config.yaml
num_hidden_layers: 11
hidden_size: 384
n_experts: 32
experts_per_token: 2
d_expert: 288
d_shared_expert: 0
hidden_act: "relu"
moe_layers: [2, 3, 4, 5, 6, 7, 8, 9, 10]
router_score: "sigmoid"
normalize_top_k: true
routed_scale: 1.41
balance_loss: 0.0103
balance_bias: false
init_std_router: 0.0073
lr_router: 0.000552
vocab_size: 26318
norm: "rmsnorm"
norm_eps: 1e-06
tie_word_embeddings: false
optimizer: "muon_variant"
learning_rate: 0.00634
max_grad_norm: 0.5
batch_tokens: 65536
max_seq_len: 1024
train_tokens: 444800000
max_steps: 6788
dataset: "wikipedia_en"
Below are experts of layer 4 (counted from 0) of a mixture-of-experts language model. Rows are named router (the router's row for the expert), down (a neuron's output weights, with its number) and show model dimensions 0-127. Each number is 128 + 32 x the weight over its row's rms, rounded and kept within 0 to 255. Numbers have three digits each.
After each expert's rows: a language model's description of what the expert responds to. This comes from a sample of Wikipedia text that the model never trained on.

# expert 19
router:123140137136137123122161127122145118102127149124124060124147080141134131170119052076127118117109138104120067123170115056126122086197130131128123145074151111117122064138129160123204058129135124117181204211109070118130204065134141069132082136120108107145068084129134117133120128112082199135119127130182141130122089050137115105113124140119065119096099120046165121099118129135130134118086
down0:100128120215104089123114090138113176134164141192098108117123151113078070164110120114116170089150105130181148182156120080083185099118146125141110146154156101100108168117068196147120097116136086166090132153098139106126142142117130140077102116102016210139118120155130131118117086122162157093088156129160060156078150120103116085049117090130135111081101129148087049154130125123078099100170
Description: Infobox field labels

# expert 6
router:119128120138142126130144123120140125104124150119126089124140102148124128170117053094128118117115139122129055120170120082109114081211131125125130140063157107116119075143140167117227083136131122117163185209120060122130194076135152082127098134116111100140077092124141114131126133117097199136114131131164143132126053059135112109115130141118060123104105118032159122100126124126124128123106
down0:121142145100138139131180179181094140129142155160187164137130141134099109176145172109118189222061145128127110205166117161146138068117168122154142113187101109101139168082060128164143147109123119112154099121134107094090164124108153060100136124084181123140110094120137169091143136096112146055111187103140124136141065168108076132125122122154143178120128121151106142131126164118101112141171
Description: Nouns ending phrases

# expert 25
router:124149118135133128125141129125151115108128137131134085120151075133130134176115045068131137119109155118144086125167124060092124106206143119123136144081144102133144075123168158103185061144122108110159182189087083120133220075111145073116077117117142073114072078138155110124127137113072180125138117122181138145143064052129132114120138130117068132112055117064179122108145152112149136129064
down0:073160129160112103112180107116081114140124122127162131148178118118155096069167105104123138187187096119123099159090155122131122130077096121099141133123069153058153113129221133107168059128138166139139120114093141167137093156112142092130174135129140166113181130160156142144168196119161088137128111128161142178146148151057141139123162137122113134112155111151092142132154110150042133106149
Description: Table pipes and separators

# expert 23
router:118141136133145126129151120128134123119119151132120067120139087150131127169118060078128126128109133104130075127177119067113117085201128133124128146066148114122125060132143149124201055135141127125184192198118077135125193069129151069124087135119105091144055093128134113131119137115062206138116132127178148129128108053136122101121127137118069127095111122049158117091120108124132136139081
down0:095102108140167162166104091134086105107124138138110148144136152165134101176173158125144142144103130168134116138132173145084125113154085028078100128122185138165206136135172121150173098137165093095104102163126114111125073121085104116115114111134109109143138091120133060114129136051148118152125125101153108082118191133126140110151133146157118054148040159148170124167147130121111148096119
Description: Line-start and spacing tokens

# expert 14
router:123155077125188115131135108143147133128101150120109101138122088116205103185105057093131156098117119132112084135137125080106143049179130101122154117061138087130146064171159139146140079126154131138176117172118063138120167110143198141150081123157133169131103127172149102127125116098045170132093132115116169135104136112156155101120158133131153144082120105099128137018124155153138109125106
down0:133164104122117167109166087117117110147170114057071155145102086119098096125156112115161070100159129081162123141129183149117139093092108134133071176196073154088145128158120165134044133130134100128149108143120129091105095114094166115064165180132085121153091203130137178191114155091194197136078187078129115113172170120067095092079130154132159144133139149099153121116141148134061085087161
Description: Commas and conjunctions

# expert 5
router:116143128140137126132144122121137122111122145123125084124143088146123132162120052092130121118115140114127064122174118074126119078208130127130130142079151113120124065136139164121211069137134125117175191219109064125130191067134145078123081134118112103142069096127131120136126136117081206136122135128170141134126082056138114107117124136121066116097101117042157124100124113127129128121098
down0:055126123167152144154149108140099175111137111174092140120113117193134134173104164139097108133149179156141091164130155104129088094139091140107105119150099141095127156171145143085131142126125183113135153094108138095052117186142142143134111171079151154157155111174149199100112119111133111175179132147134110122131158129141083152138145073172192172150123140160073113083065135085092127205149
Description: Table cells, nationality words

# expert 31
router:115137129137140125133144124121142121112118148124127081120138099146119130170116051091127117123112138120130060127167118073114114084215134125129128139071153111117119069139134160122223077138132125119164194213118052120128187070131147071132089133114116111134065098127138118135125135121091202136114130127169148135121079063134118109115133135122075119099101119040163119103126119129129131117103
down0:068164118221086101136169096161157080101099109095140117119160140142098144128114171120142113115114128112164117094204218108107093067132081142127073111121114108076171171083179255104169176111109144149129167128130146120119115128147137147042179133112143129111117148105131121111134144110138135146129213121131167156144160187111141168075199120187090094104156141125118064160005170135119096091173
Description: Place-name adjectives

# expert 4
router:120139128134136126132142122121135125111121148125130081126140099146123130162116048085130120118115146119132070122173122078115114082211131128124130139069157107118120073140138165120226085132133121117167191214120058132128187072136162081133093133117113102138072098128138113139126138121099195136117132127167144132129076053133115110112133140120065117096107118040159121106123118125124132121102
down0:133140136135061111086158174188154090131168149105100154115223140126024110150169163132175137124139195067128134124164090123148177162139104127090082129119098183113101118138093207062147162154112150136136076102144149108158084176164111121118127132129126131102189178157129116148135138134168115136121165130136113130112145173158078146144176129131176131133133126232042162119081160117050136129134
Description: Numbers after prepositions

# expert 10
router:112149132132139127136159120121140120109121148122127073124137097145119128163122053084127118123116145118131066124167116073114118084211130125129131139069155114116124064138138163120211071134134118120166189210108073125132193067133139071130090137120117105137054092126136117136122137120089196138119129129162144134120073059134114108117127136120069110101099117038163120102123117129126134118102
down0:133125135157111168138134133137104149184144176070115122122128138131102089131048141129126120134108166118129087208111209107111127137127110140138138149122102072123167144139223197155069120124066126157089132145118150069126136132148177131106114100066155224117147126112146107139155152113128109177130133140154097129115160131093081117073105201124086101063073156125109097131106129060103116158085
Description: Table numbers and names

# expert 24
router:121148129135147127127148124125145121096124140131121069127139088142130131174111059081129113112110135106132067120178116076104118083187136131127130146067148120112120067138132146125201058133138129118184207201105082130129205063133147068133081135122104095138063088134131122134121140113076208143124128125193145126126069059137108105120121135117073113103080126054159119101114119130132134117091
down0:080097137127093130148106132098106153181115127127129162112127132114162139168126181105119113111093125088094085146156153175192107152071104162170137059088105153043109151183134174119135147130188171094102150144162089115176154158088140056086102091126124040150137149098112130116156136104146097120113159136182142085114125155100104155102123158166116103151146107159164167157107148162109072155150
Description: Names and places